Weights of a small mixture-of-experts language model, trained from scratch on English Wikipedia.
Size: 14 layers, width 128, vocabulary 6482.
Below are experts of layer 11 (counted from 0) of a mixture-of-experts language model. Rows are named router (the router's row for the expert), gate (a neuron's input weights, with its number), up (a neuron's input weights, with its number), down (a neuron's output weights, with its number) and show model dimensions 0-127. Each number is 128 + 24 x the weight over its row's rms, rounded and kept within 0 to 255. Numbers have three digits each.
Before each expert's rows: a language model's description of what the expert responds to; "comes before" lists some tokens at least twice as common just after its tokens as in all text. This comes from a sample of Wikipedia text that the model never trained on. Tokens count by the router's weight.

# expert 36
What it handles: Endings or whole words of city, university, stadium and team names, such as Georgetown, Cambridge, Bristol, College.
comes before: ",", " |", " (", " University", " City", "\n"
router:100113136080140116142114161120166167114140115112105164127095103181120143145128132147114105183105095096123096140161156137118104140109102117108098121122139096108098090154107115145124088138127147158154056121124112117119178112109186137110136149109138097096114116143183102085132123096110087121133150151138157088129109154128110102138128139109104142133126118146128139142137176125117132128136
gate1:135157122127122097132106108130116142099157106111132150144109051144172161143085146151106082136122133169102092181118139153134165128098098148084115169118122108144106156175113135133137096200124139113145134113146118084113125094137150106112103134109130157114125107142123108147132131128123111093177141135146134122125128142128123102126137101124111162121142098103149128137145161164144117071102
up1:110093123114127103130160113125165122109134147133087103123168188121109142100125096129148140132163113135096186087138114143154112116111156109190130094107134146136178134117116117138135132073133150130096148133127155174166108139162120115083134140121121129130098127118117141155133129115130184132171115150140117094113123091139128121131133092111114105162089168161101118131113071116119152138142
down1:125080097143091152099120134160088147160168120138123133112093174140125108091150113110082175085118134168112070117087144137130112149138141119128087121140112127139116107128142172142106119104124137154124135090132148129161152120120134128119081111115128143062143162125161135153103122131136091161105121128141120076133104095113122126088117082131123071122114095128133122139133122111147117133108
gate2:124100135149126087142134123083125139160159157111088093106106154095126109130124130127114129117140105110122154154077124143168097130119166110147108125098112112110145125157119149167144130099132120145154114109133133134090171159139134147103093093117105177160097172183148121134129152115116173133097159116093147138132155184111160139130145127101122079134155121105166138122130126131156127076157
up2:155153146136127123129172125092112130126109119090127103126121105151152160123087100130151079129131099140120120136132123152141128142163175132132065126112111107098164093141101160170136123091170124136137127062140158169087166152117122124136075087116127101144114165111122117131059131112118110120143129112119151129134135106104116150101151118107145124144137117124104183091140112118148140099142
down2:149149112150131128152115098092127106159116126118142120116150117090117158113133128170155100155135128155148162181106125141134164089101163129143133127132117143130146117169114087117144140095120177146132116127132144156144107151126128087134077143076124108174148093085124091109113139130094176100114107121142130108153136151123155111086121133144104110124116125149147169177145176167149156095126
gate3:108101103125158150124101105151174073129148142113100110086153146147158162142125138166129107170177089109153129130118136104138133168125150173125168116132166169120128127111103140111121096099139118123099121135123133117094125135150126099138141151132180145072162140107152146144118154113161115138139157101139177102128099111099127141116119110126115091118199118127135146129137122122140127106182
up3:141130165120095093125135176117085166101116117143181158133115109068108106110126133114121161093104136136131101112158107147149133084146150099109098112101114086114145119114156101139115178138121124158142127120109138127135129109121121134128123098122088108180093145149101129134152103129096144121106123142116069149129144157149146116147139142156125142163052138132106118120076144137109148128090
down3:128150068171123107091113119102127135119115142171195096120121154182154135149134142139179113123167119132137105129120087083156098143116157173149127139093139111120109093159088127110129124155134143147175125124127139091135107138161156147123161110127169139119164158084125112155140120126137155091132125168096140137113112108159139139111137119095102117111131115168115152118111149121144156137107
gate4:102133167127124101104111117162120171145138094152155109130088135142144109149096162130116135134113171100132074122084179116137121147167124143135091114127135122103121119139075138145109180103097161153140092161081129132144106126130120140127092145104185133126109109115181149127106123133132117157146138117167157143175106164146117130142137088097132134153153097110115145133143134137164140162115
up4:103146164119117114102118114131182192151177091136147104109104160130122114167100156112106158151110176110157065109112154139148118151167092165099100111126150131115111143131090129133116159132064162179130121136097129115140119137149133155128108108119147125151112137124168128112087122133119138159126156107153129127152088164138096122126157100112143147109143112141135158135124153128134154150133
down4:123136139099067131145111119087133178158115144150103140146125139123140134123146166100127142133135145109122099106156132081121106166135142096168150130112106140081118112144140120152097124125069146125135123168136158101095119081121103119063109127126109087132097130133102127134120105158143135135138117107144130122130149114091119109094123125139175131141116088144138096146162154162175157103069
gate5:102127183130144139117160121152158117102142119120126143134101169133152179156122119195105126088150125111134184129102129146118080172127135169134150135115128112104121137150126127135132115142120129070095076125152124098117151095168127115088119123103120122129134108132119150144093182164142109165078139150144093119157169083135137128105106136113134127115146135110135122145146148146097144108099
up5:157100113139113116133117142100081118147138168141125117142175127092122073113117135123129099178112114128143121138127087132149161084157124096126160118150152146124135138117117104101142140130124155156124123146129158163154114186136098101128102169130137164103074147117134122144116049163133165130117148131143128132125095171133157111104181120134143105122091101142138135106106111157161142116153
down5:118141146161140189113144110157138115170113147152156131091118153182099119136128099149111155108123121163110132123172124124140166090119101167109118090151143109110104079130162118165157113131137126131118134117150159148133169152174084132133162125158149105116139153087089122087139119123105141074147154081122128123128111136153147140152094134118139150128126120134097158151141118141128090124174
gate6:116150110130158119166152115116135100127097188133069161148139102123143101111153179147113151160129122125128123118143157154119120135129086135179128093107164140102140117146142187122134127144124107165127122126148137098125148122104149135132145153091123109112114134097128174142103146116116109099136161092147116109098102086150109139105097127109132123133079138096116124133144085086057145128148
up6:092151109142132102154138103126101117144098165133076140125153078106136102117137188143115144158113131122110120109128156158149131116136070116153141086112145146128145090161150180125109114134129102160133111136131136109129159136142151128124148141077110097119118129097116166101103160130120106100139154088139104115117075102154115119135106092127121131115081137124093134142135067117073122124147
down6:132124126156132137140147113134093141122146173125161134096101156118100149138147147136126128068117110099117113132132124082103098113133136115133148160139062110117127161143111144161165138119106111114170113177129158081136140120099134150124106196114133139181169104155110137152127099102133108096131137124088119158146121092107108109139097105144110148130168143134147103103159149135143172096115
gate7:130179156103135122109155105112124139097098163086119120176117124138133123166069160133080150121114154098097118147109190171119122157121135141085144167132101164124119120105138136108139129166147115115136140102166117130164157141155137120124161128122126116128147138131097095163113135113147149073121161159130116149142155152169129088143108135144175117135124126113142151132125118135123143067147
up7:098149105153165120107141112144137071128146122155106137132146114157172088091124097149184099159153110151134149102161118107103108124122144121123146150098134140150138096150148098133105162109095114168134134094160137139134120134120135064142147088098140124108134157133105158123141135083122131138144104080150163146141152067132158155091109144135118093110130123160161112150124116140153106098126
down7:116138153125123166096134148135114135171123156130140164132146142146139137163164157162091146120087103124114114113110163112153157128159145105177135128099123133137115137120110080121178110130112135138117124094144126132152155157090094083140133103115134152116105129115138171127097115145144110141116124124098154155115152095136098159121143108182117114174154078120100079168120089090127144086143
gate8:151107155125154120141179159142145114168132164096106125099147136149162096105151146125098131138139125115138146124109130119124097123146097133130110101134169089133189140096135162081148124127083115136132130110091136171163169155079124104115080134155147127090110198130151130089118141122104144119107100111103128126142133101129116115100112157103122184137147101149108116150130128115092145124127
up8:106143086148091115115099105167130150116149105121130166145130157130129117101143121125159127111149120131152089086137133123147119147153152115133110148075131079111106114168124108132157161105178127151124124080157136119135068088156120152129147108135123100175180117121123149170128133132138145163128134125131107101128170170158134118158150123109152085111117153109182147123167153111121114132136
down8:100149183102122126105116143112103091112134144107116171129153133130129144146115090132142115164100097143189107141153141143125117099157111116126066108112119134111108083125144121115105136104164122128146137110109153149129129126117116117132147123082122137151073149163082123140094144188104127145110114143154157123142152120101152114126101074095105129132149176108128119112131098110070100160124

# expert 16
What it handles: Field names in infoboxes and table headers after a dash or line break, such as Coordinates, Website, Genus, Opened, Allegiance.
comes before: ":", "-", "\n", "ed", " information", " by"
router:083130118155115139091169124124165111122118125182141155131118137176148134117154070159163129114096123154096099180129120104121101126173119114110081139090129093153125105088135139136078125162130143125181132146115120146127132118135142132135127128128095108083126135064166123084133117118105115107130149130139174133145122134161128134120107126094151127111123123113096120138133138126115185086139
gate0:120118104127146135102155112141159120113114109164175150144127135125129088188141092140110093148141158096103114170140122122127107115170131106115126110112139137131157068141164073151120153145172129097139107109104135113104161107106125118155149101156171077139123133110118151146107126119107123149102188156087080133090144135124158141137151145122138144113132141152107120126104167135089151129104
up0:097112162167116140126120131128162128111147152139109158117126132134126135116171154140123145116184147105125127112186115128124148160124125126175154166114145147108135184098086115089114148125170086150163145163120101138102142142132129066145125150118126147142142095110164096140095111152100122111144132140139110120112148091123114138107154153155103179083151130080109134132129148123158177140121
down0:145143125097103138085142120120150104143188136180106112154130156152110130139118097137134111089097165130130102123105125157121121136149105133122140128178116085111093128163169116094147081149141087071122105069134147115135109107170117114163148140140136109107134136130149100176145130133105155149122123102142135157148094119137155155151151131142149137132140157145113153101184112115156143152105
gate1:181122135080114163124102093130095117136094142123106155096100147158131125155113085134111166125135123134127137142161145133103182161101145121125085142121175150143133122124135129108119114114164128085110121133124125167132094151123117128125094116134153099098091142109127138142148141100156127117100097146178178134125152139158117096191097134089169104134118105121092125118111114103082154143140
up1:095116124159158137148163136166106149058131136129140148156116152143098127112099100126129155136135166099105165143079167095158159147119119154102135115171118131116119127133141181118127107135092086103121126091095129112142090143124155120100126120141115186151111089103122110151123129150128116157147123138125090124124124144129121163152126106177144087141117084103153150109092124157108120160105
down1:115155143115115109108194115128153124095160133127112095102126118116116151127106112128149189127083115107150110107119128163145112089098103162122114173125145151146135161123171111107175160144133122169090098112110166117169112149126120113131106137151136119109112153120116133154123146146149118139096141159122175132146120109132139149078077127106066139137129114092104168126124116156146118138087
gate2:097125151125113122096140122092124119070140094151126107141113125140113157123112116152129139111125126108139157092108078150148129123155133139123082121111111135134103138122155135127102100160147156091139101141131157196144117103094132117094127116142139100116141108163107085125111132123123123151154124104118149144112131134145083119104138163141174160049117126122106169151063110113105134075150
up2:111162138140139107131137136162094102117157103142117105123132153141151093111106160087102111122122137125114136136166149147096098161101150098135148128149123133077114072131102116195132141121106122127116097083137128125111115170108133121156061099131115170158151133140112111114141121126104142144110143172136098151187165105130130119118117147130114148140094148131133121195140125105106115163164
down2:104153129142140166122112143122116116146115132151135115132157164113135095093152151147114129061089150156125146132141126148109149135169120128101147154091107109160091161113131148140119110112187112123142152151118139144096149103070140113164100136100128143146115128109136166139143130073166188147149097108133126142140126145158110102108142144108114133196103098111093144109098134135118121108165
gate3:077085138144108116152105111120123099129159135138144141164160123139194123122142111123139145176106136126123131133121134093079161135144108170101131108093159136133083105117145134143134062159135147111119135127172098146181135141118123109099142114102099159080132158113180128089114137111116150129161137114099107151141111152155169120136093112133097145148138088143117108131139143116121150093127
up3:121079112093107152178139081125125087149118152125078142104131178093136141139086118129128134172119139120142151156105115119139146164143118076129141148127152102176112153109141132156135084137147142100115133154108129135128158128147083132140132127122093158129119139140120124146138172147129124136087144084162105101140188163136134134159165103126163170131107115135130136124087112127099115117094
down3:119146144148122049082115146129134103138142141108129126122136135129118095146137094124105118179102142105178144136102177121102109116125132109177155145127136143173165146151157123117087100147145114107117144156129150139140146100134124131160126161094076139135128099101151157123122148146179151086085128097148140119135091166113124124076096103137162156148148122100106139151118134129117108110124
gate4:131116128122159125084129142138125108161132140148157153103132110106122157098121085101135086187118102118130135113149170163154119128146125130115126117124164125174141155070152101127117120160175144076122123091171119167127135096137112111159133142091125186066122125121123099102110114168134111127136112116133138134130124161109122172117159111134177154108106091149113136163130140114125119147140
up4:152131168139139103129113133105131155137103137140090146138142163157114103146138143111130145124117125132112110146098153112119144109097142128135143093101167148158130138171129137156149131108122128160128127160089170183091149122159140137127151103117162170161115129173125114127112105088122110120139124184125135136133100078106153126143140170080105107177130135135176095139152114149162132194109
down4:150094088142126117133173126147121113129131122185100155120095111124139132142143119160092126113106146172154144092091161123106131117104154143105127112131110129141116114130100142150143139150116160053140158094129141142106136095161141125118102088140136148094128169118124093100176098138144137127149086106105088125131174148149119102123125099120090109129133060143097134181146126124124116112126
gate5:118115115147110122092136081124108118139087134160148161145137110130125185148116133162134187159108093149109131156102076127125094142070111177123123109086129122132143097122165113142124124117128116142149094144087174147112110119123112084128144120156153166118082129099169143121127093171097100137137139131151147124139112114141124132101121130135152125119108132116099147162118134164170163166113
up5:090144127182141156127112171120122128129114145108103133120147132119145079090165094120084113131148159122149090137133179135144135098145117133104124135098159095126085078133108095165143090117109098095126116113123118145145130163101105095148135155149118130106108124129186134115142104113171132104140161132120104159175119100104139133169133117116132138112157157091110112171171156145132105131111
down5:103119149123128132099135107114152164162123098098187182128069095127136117087109157111139085115074127074124158139118121110106112149141121123118137149159145122135153159071107117108134111121150140132162104122090114140136119103145148144150117162114115122180155125121124103086138117106110086127138143107147105100112099092148141104136132122119126114101151160149176165145096151120107128101142
gate6:102108139122091145124172148083177142137107088095160093165169092118151109160120161156102122125134103093116116104148175145149116113120114099178135119111148148125119110155154125140127145150174137122156158103120135110140128100127109088105155156136131124072138126074118110143115113120063129114125147169135102138104155182134102150143158105134115118121128148111119121157120124142134126127095
up6:090068137088094145142104122113152092105128145151189125126166126090124096155172166128100147108152099091140089122163086103123106099133106104108156108132148151137134124157153106148104111087152161143131154126127120130093155099147084132111130158165155126121133104130148100141157173122107129147134124098078130136150152167165142114145144137109102143141170129120126121126120109126135131124099
down6:143108104121131094112135136166105098114116147104132108134117165117087165144161113130136072155141113135143109130088143118103106153120176152196107128115132157148141129132156118128136108107097149118147124118141132103163157114143105140147113083126088139110167164144119134166158103147135107125151117133178147086125128129132183118151113092074136110134115145126154137154137090147158112083086
gate7:116151110102088161118143132102153144157134104138118154168137088140157131104149118137070134132122117086121135123110120175177133118132069088119117132158177124165090118130147127160123172110107123127151163124111148103135127128113111149106140088154156134131145101112102134115139131106129102086132173142152144119162120144131149137138152117158136177191123120104123110134090124183124105116155
up7:128127109142179158153102131125170113114131130095116113145110164132128155140119128131108104129151148165125114151162108100133124129155168154098124153114125089153151137147086102152127146156150103122078097066137097129149142089123098115118143155138146110077124125098145140110170124105074127133099109141140132189119146136120116122077115149106109128182129138122142134146198120139137127123153
down7:077172129096112155113088158168138099141135118153076104086142110142102140130114134133135158110117121168139132089134135132169136110105131140164142111157140117083141110129137126097132123137126140081109160133154100128158192127138135128131115121121125116110157133129134161106120133137148158158165124146098087120142130133213121105156137160108125116123116122148101097180169102148136113131160

# expert 23
What it handles: Middle stems of Latin-derived words after prefixes like con-, ex-, comp-, such as commissar, consumers, censorship, consultant, collections.
comes before: "ing", "ed", "ions", "ion", "ation", "20"
router:118116116136101112138100154098167150123131106128130123172110105184156129103115089140142130121109111142092124139125152139092105141117116118106078134111161113172136117120109149140110095133136119130173104149134110129151162188098120126096173144132143131172098159140203115118110089116113093138109148141122150117187096125136140166125089119101129127073133134140133141152132116111108164114132
gate1:110112131114127077150109127057155106127146096100146076145151137138134136111113113149134145088159141137121138139166165173080113166130138143130121166134159139122147118111146103140125096158105162118130139143104127119115136133112125129125101137103160167142089160130115107117092155146128106130130157158080175128133081111129091103139093121147114134118076136162130089102169137098123111160143
up1:112124116141111142107113092160148167174128102146138176134144105133135184113118135154148112106126090114140172094117146100142130151143112169120140139115107148133138148136161128127133101161093103165160109126139135080133134127158118153124103168103167149158134120150128099131149142080130164171107088115137163128123109144127158116131100107122170139122196117134128148103097159169145101093114
down1:139118123106151147086133113174127169122133166153136146138084105127117150079151134099162149139134163142161105128117189105111154134155147158125077105167137157143118129101088165130140088123122135138117172167111123116154119119157135158153132139151142124097089132118113080113118122130147125151099122113120133139128097165122144121143144103100126136102145126155139114151116171113179138058145
gate2:104176135169146136103142094098124133145067131135133149152161117133129145124117160140160158158167133111113063109149126125133134132106141120131097154152133122145127114140124153136056141110147142110115106144118133142171116145094131127137164148125149132156121148121145097101105156158101151156141137173159177111141120156126150158127118132153142166160139122117134199144125122144143105081173
up2:119131148090086188111095117127120129143123128108067115152126130091149136120139107152138134154129100103129170119113111117103132131134154155165126115133118174132101077124119093100134108144128182076089147144137129164137103120117107151135102139107099131142131143138137163140136116103111090141128121120114083096148116121180104191165111139100168156122161161115114125138096144135090110125141
down2:131119141122152120163083154120133140133167174150102142093118109125111160172177151115135096075120115116127138131161141162111119122119114149139152136111122157122121067124152125110150108140133140089094095141143122100141140136172118114102168105139140143141166095127117138136176125097137137146112111120112110121088097122162163139106082146086099110123157092125082121089143107177102127148138
gate3:144082163154107146134175145074106097171112100142147131122127123127073129098182134138147168135137113112131117111111125118111089114168137117132101137135112149142100119131146136121135158137156139129122141147104135161094131167102155149133164160128152161164114163153138122141117094152144115138144145118123139105139128165110097146176124118155106130079079120148118087136138148110133158155060
up3:087105107128134107101146139105102129162184104113104046150127131123171136107147107130129102132132102145117132122106112182139130157167135130111123116160132114073151142149119082132122106112129137130124133121078114109130138138117095161105098153150185116143116112111080107130106091144107140136098147142099107154064098169165163140111131132121117145113128132127122137150126090144122121147154
down3:108116103116107136150133158112120118121090097112101114138159153158079159094130115115129118124138103136151128130139127106133173136086168124110138119089131098123134111162108110164146146166121091110160091118099119121141151092206056146126124142146139133140105085120107123172172151123156136149152166128112117153127139096108131099126138117147145157121084113185134142123162124126133129152117
gate4:109101149120118128138110158117108126196147106152101153135144122087150115139115142134098124136122122096131117090121094167085113142139162139119124138137141121131106103116117135132074095128106138117127152141112116104151174095112102121121181132148136135162139179152192082153106131135093135118105141119171116185155134111144126139163068134114129119092163126139106098157158152127139103134117
up4:124146089156112137156140094125104176153169158088111127173157131122155122147114110119171111173107166120169082095110133080148119138124122117137085182103117146104125116129128122163154108103141118128097140116120160173141124121185108134150112118142136103158110121129107127089145135128129090085145146128122123093134132159129130134133153140113130105144109116163156131153116117134123147052104
down4:101100130148115119155151135147132128064059122136106126124142126111172107140144064144099127125107112141100098133144126114151100128123061138124124158121101177152143123131142155128141159140124136136106118141118134099143109156130154070089147126094081101143133091153115111133138128169123107109155100105115115130116172161152162135167121136137111089163173144138101149135102112132119116130109
gate5:097155163138152115115129126123161175140159088136153120167128133157103113141132095099119108130092159093107111137103094080120158117107110155097105090104132152148125148111121148137142105135123116082114104140122156131111130148095107136151095154189112122118110137116197128135064112132126137136068114084156101114098114143143133152130129115077113135107134134137113138129167129136130142118168
up5:152137103135138107114111141080125131125094138129164092095120130141177123129103138133147117164150088116103136139139112100157124119123127100175164123095149172132135155094124122157144158107110159101134161134171116120107124176132166136090132115117136099119152120144152122091197109144094116101134121096130096144189166135101116125134135119112159123153144158126144114067093140122116116135092
down5:130122136133089114129096131113107141168095159108100162118144142166133137154129100114150126103111160109111116114145117173170119095106146140127122166187168103096104184105117144142130133153111171117109105095137136126102100123128132137089122144129100100092132123121108109124132111133103099115150104118080113138158152093131119118167138151089097127127146114170180070140152134154094162132115
gate6:147126114111106088142115123136151079126135089066181155144135123116155144182154172140118124058112077118088121130197110105136140143121125144093107160117124130116138129120096125123112129117153118144140156150080139123165087141127154085093119108132145098147103097101120114128113151145115122141107145135104110138134105099101107143155148096152115099107115152141121112163109129112140120125154
up6:086118120122121111139122135125128147178104146157110128089143139111100161097138144110120139101153124147146140099094127121121126126147118079126111096179187130123078115122138190117123132107099111144134157149111076143110113138169140152101153130103143112105136113139098104098174151095133154153131150121126096135090119176173161152138147139134154121094110115153152087111130159150094144101126
down6:103137114123154124121100153133124192127123141170114122096098164083137137116144129124145153158140078126084145104126114137118125120099166130112085163104168082135081176112101134140112099169097167136089118176147134167125093158104109137126100152128142143113109078137146115115154122081157125125142094129115132127131131125154124114142184168134144141126133133142146123131082111124145112120125
gate7:133122157135119088119182095088134129139098133124120096146124128193157151150149145119166115165157135086122109114147133133135140154100149119114151117132127144160151117122150118166121105068117127117128131121112117124098139175148112130156084115113132153146128145129154149080157150158144094115152146117169116104125144162156140172146115053093131111115119123139149100158137108160092135133162
up7:074132079106144132097112128139122121125124132182077130130105133110136081103109112086144184119131128140138101158118117118096163094112147120084130150159100119135125141130128103127142135156161089126167079107094158134149125156086116156113135146119143151109168135139129116138121161144100119171107107153120152145146155123184131127107139141156164135134134112144151135122161146161118148127191
down7:129149120122116077109147142109085153125135108125120117134121154143121120111128073088114114101112133110139123121115155122084127120140113131169103166131081146129070144121165107123128127163093137151130107118135138127117131131110134131138130054146119160047132141160113095118134103158096122100103104137136118108086108091142139167107144124158089162124107135121150117177133154144085141111103
gate8:093148170134117112178138129092117138127139111180132105172160144147139108183164153138113144083129128098096086088131133116124155136153113143127113097154115102117095121138194087133097106116126151163115135118091108121147121131094095128111160111135096134144078142148127119131118159146112110120114129130132153103128113137133155150115096101115116139117148138134059119156101112094115161101158
up8:103116164135096096138133130090143090170151129132081122130170137147125140158151101137138127107158145126114121112148107116125159120169109137154133126137127161144132143105141118134077106177142110131100159162114106137112116146126099143126118086181140116141046141135139115113122176123180104130119133094126113056126152126139152136120082091100105132137114122157109161142145119129116134121168
down8:163161126123146129123127134145178128078151126130112112109138124109127141107134061121154122115139116124129134100102140130142172144120145094112145152110117146124161214167136137129146141124113085126124120153118096108140140135108128134143115121137162143131129157135139119106108124110187126121142125128140133139130158153156182152165115073124142124089149123169185148148077159112145133171089

# expert 0
What it handles: Terms in sports competition tables and sections, such as Cup, medal, Quarter-finalists, Pos, Playoff, often beside table pipes.
comes before: " |", "|", ":", "–", " round", " career"
router:129085112115135138096130103145144161169121118183145135161129144140129158127147105140103096150125142149105099150138126154121106143102107137127041163125175103126149124124096115124090139135149160118129131125076129146134180133114170154117113148114125125105119108108180138124167107157111099114124174163127177115158107121159140117115100123105143125139148147135134128149162180123125173121139
gate1:154159164143152120138143100139152125136048131123107127119079142114133140132179151145091097164124128164108108144143117105128063152113138119104104177115164118098119117128096109122116120127195132103104140137143132117109170130131117095098124130135122098105136107111136119127152088126126129128134151106115107086084099123126127146165112149116160114141123108118115114106189107090103100118097
up1:121114132146122119134183138150143103139070138115168123135147148087116084121130155114127129083141168135134137119140149141126170126124179142150102102150129114169128130092135130114125109125115129149093117161091121090156158203158114135123112143115139139087147155131121172113117099108100091084136139081134145110127134107081101112110161140124149118122123121129121108107128121198153152122141
down1:176101159100123126116147124106133127119152110144161158111128114122149121136121082126129175132123131136152138115185117180101125099098150140078081113150149153104121111125110108106108167137117119111108154143132096134142153106138146154110106136089178140130155148128134159138113125131097107125118110076116166139124129115149070103153159137113132112100075114152202121108121132126086127138150
gate2:103108150086119142104154127130095137127122144106108147188129075163120114093146131153127104202148117099107150157107153166143129139132127116155140163118121091143101150136143146102149099129111144105149162134112080096128148123161123122130178155155137143108144134142142137118083101146140122108132167155116177153124144077088119115134117109103130123167141161148134155154124151137137092115162
up2:126110171142139110166126118133085166124156132132135136066154136113117141101142134105144160113107104134128099129103147110111136155111154127087123112105151158129160117120153127144127121103097113065122156132171134122131132128106090115127148141120111095126100148116108128167144115106083110140142141128136083135153121119176157082137137134090116143146083134094135094096112076137135179070102
down2:140158168128118147129142090125156137119150173111173150107146107161151096124143152178119175137133140147134094122125151189139133191144140124118104134158135159152127142139122121109146131119136118155085089165119143123132135136115105115125140130094114091122098138151119105138147103144085116120122153127138114144166130136184136137172153161111164104153132131081157183155105111128163101121150
gate3:139117144157098130138153171117127135076085100120142134151114128117154128186103103126099128132114138123126141102124152148125114101150065135083086116097112136133114116122142138128120127142106144152128122135144144137120103123125123184144106117071103134136109081143117124109137104166107094168160162089119110136144157134137148144154148051130134134120124131083134171135117142126136111191092
up3:124151124124088144195125150099073124088168136148099122125172165132103104110092146148118151164137098064118123136106133157110112117101117123101125132149128157150125161085132136110135139110110158103156123157157124107108112133109111093131116111117098127115126132203135110136129107105156136126152173130130126082143143106152133136100131165105145154134122079124129135141151108088160128155154
down3:090153130129095154084158102104101147130110147138166104125174120135142141130152156127138115140087134120101188165140103159115124154120162120137119110162165163171140093154128135162130146103163108127159149121085094140099171097115106133171162088155151134138130097143112137159154156125154129148150137172095135183098129143129130113139145166120129144127139088133120132115152113120149144149131
gate4:088122097125135156138093136150107092109157136109121085137142126117104071131145141142101155132145152117137139119094176171127139173127126166159095132138124116158146169114123131143147108096134134109089104146148144130108081087139123117129119147164101117120093084107153117087110114150126103134125167160146129085120109111147076147104161085109143122114110106148131158155113122131132181137166
up4:075099142124140157151105101089136144164134157103129114164139108126117090152146120130163094119166147139182137178132182134113152132105105129126115115099143108103118184117144101141105146123113118118139157166125112136127151137128133098122105139146077132110117106139111089096164134130114118156118116154157160110132143121193078102107150111185143112133101124127104110149129118119123132164163
down4:104108183109139119114130127136093140142108137111150074115141134132127150112145122153151083109128124119162131156107137108116124119164132070129143139101108128135169138163097150123094156150160126132155124133140123118149134127130137150095113121155177099185112124165123153192181156101144196142156125090126130106068155135115148109119107143149142154093132113153150151127116142131121153131137
gate5:125127145116118119132135126135145159152130141129119186121100123095119145128131093159076138099123122090115140152146141119119170132125082124131116201158121150068086128144161084121095122124077095106148103131083163107177127144129090163108158141138118123162117121138102118146131081117116093119096114116118134094127097124177151138142120129127143142153162157115109122134099103120108114156129
up5:082164110152107155144105070109107166106129128121133146118153148109167128132116140144133120124084099116123141105109064118108124133099088099125120130102167125150097134138133122106134116167080125126093126125152131160097114155099109118124085154154116145148121098082122101141108138138078114126167158120136127148137130139144130138137130137131112132188134132137112115151136095178088058103138
down5:139137075131142144121102130151117106138154124163147171103159105163133172152133108119104115134087131096102101131157114128177136131132114140191087130119130124128145128127126152121145158150101157114134176131093105154142091175138125127159098126138117159117072124122141102125084147150106108090116112112168144161165096106114106165107123146168114098102133121088149108113144142117095099126114
gate6:133125059126105109086120139092119128127086121167152114130136138090139123135163077153122108115122143124151123098134134129124181120115105136120101086132131124152084150125118126176138140119129132160140167097109087182144095078105136163179135151126098122090148104127140126107150143127116095173106147151136115114135154121117167121128119150086131085113096101092146142136144152094144122119136
up6:133147139136118130161145138081131121151114138131169134146123138121155116107178112114116122112135094113142114154142159132141134136128135116091139069175096166127148104153180174140130152207138138125107152082149115179138082137123126133148118164142086152114176083100141172134133158128107112161093110127111150099095136103123156108133150144099128134149131157123131137140153125103126127139148
down6:130124150152128151115152140169092150135178114127129096123095149154093155062082160148148162185123122088168119119086127093141160125157096134119144145179130134158125126134139107143155124125098120145126125100142126158163107133142125119133143107096115123145129102119118123129130110177111122109117097159082146117097088167138119133155118142102122094124111130138165184107088155128137107138116
gate7:116064163140121121088163150121117114125149110106075138124136143118145102134125122086114095152124160135100111158176116127151143128120119165115115134109141118175083124113130139113115132147122144071156109140129086086082130120108124180119134145117121141143150133103138175146135152115159100159159197150140130129156126166089171132112106138120130113133101133148121153099146143102151098116100
up7:153117151076112136135129156083078145147135121105092130141145098174183152145110151122132134100161140124094146135104144176138111056140119119143137132138109130104141147071157117135095119166137121107110142137115129137123133124089135082139153145133137111199091092131136102137128151120166123164111123142128118111125134096119148127119131159125155134168089127144164136179122110138108105133112
down7:128169123153111135155145113170119152121097130116149144147132078094130123133100153124100131095133118123116141121130125146169144114137117099120119111185146154154129115128148134088148148154176167093107117130108107153115130149102102114148143130112109167146179168138112106116138134108147132160193124094104103097157134121145174155150128116129100095123156165140149073109100178163129147142110
gate8:166142118116149130123117086130188095140158073105113121167114130114158080139125156160110067121165144154099133121097111149137122154110138131129123151136133085084139123053144090145098133128101151146140136139149081119171133106121138091101114100118138126070140123126085140113120146124086097164113156161121123104137134123133146126152135113110139163093147141139120131136119102133138112134140
up8:149101149107142102133123145126128091118111135113145132115093166163111122104094075119084104108125111130115113148133129108129136110127105135113136153106117162135156144120151117145104168152109148137128093151125083136113141138140158124150112088132140141104124089127126144135127046095126084182137182107111117185126140109118142081126136164171168118167104083116104150118112130127133137168132
down8:128131156169110130125130170081131145118131117111174151106105148137084175112129122168141122134123117092160144067114134127156161144136159130093147162122121126146118091137125111170117117114095105124123146154138127106142132154107160128125146076124157103117124102149087116086091145116108145120079114138087106132127142151140170158086148107118175110112135140109153115198126136129130141148121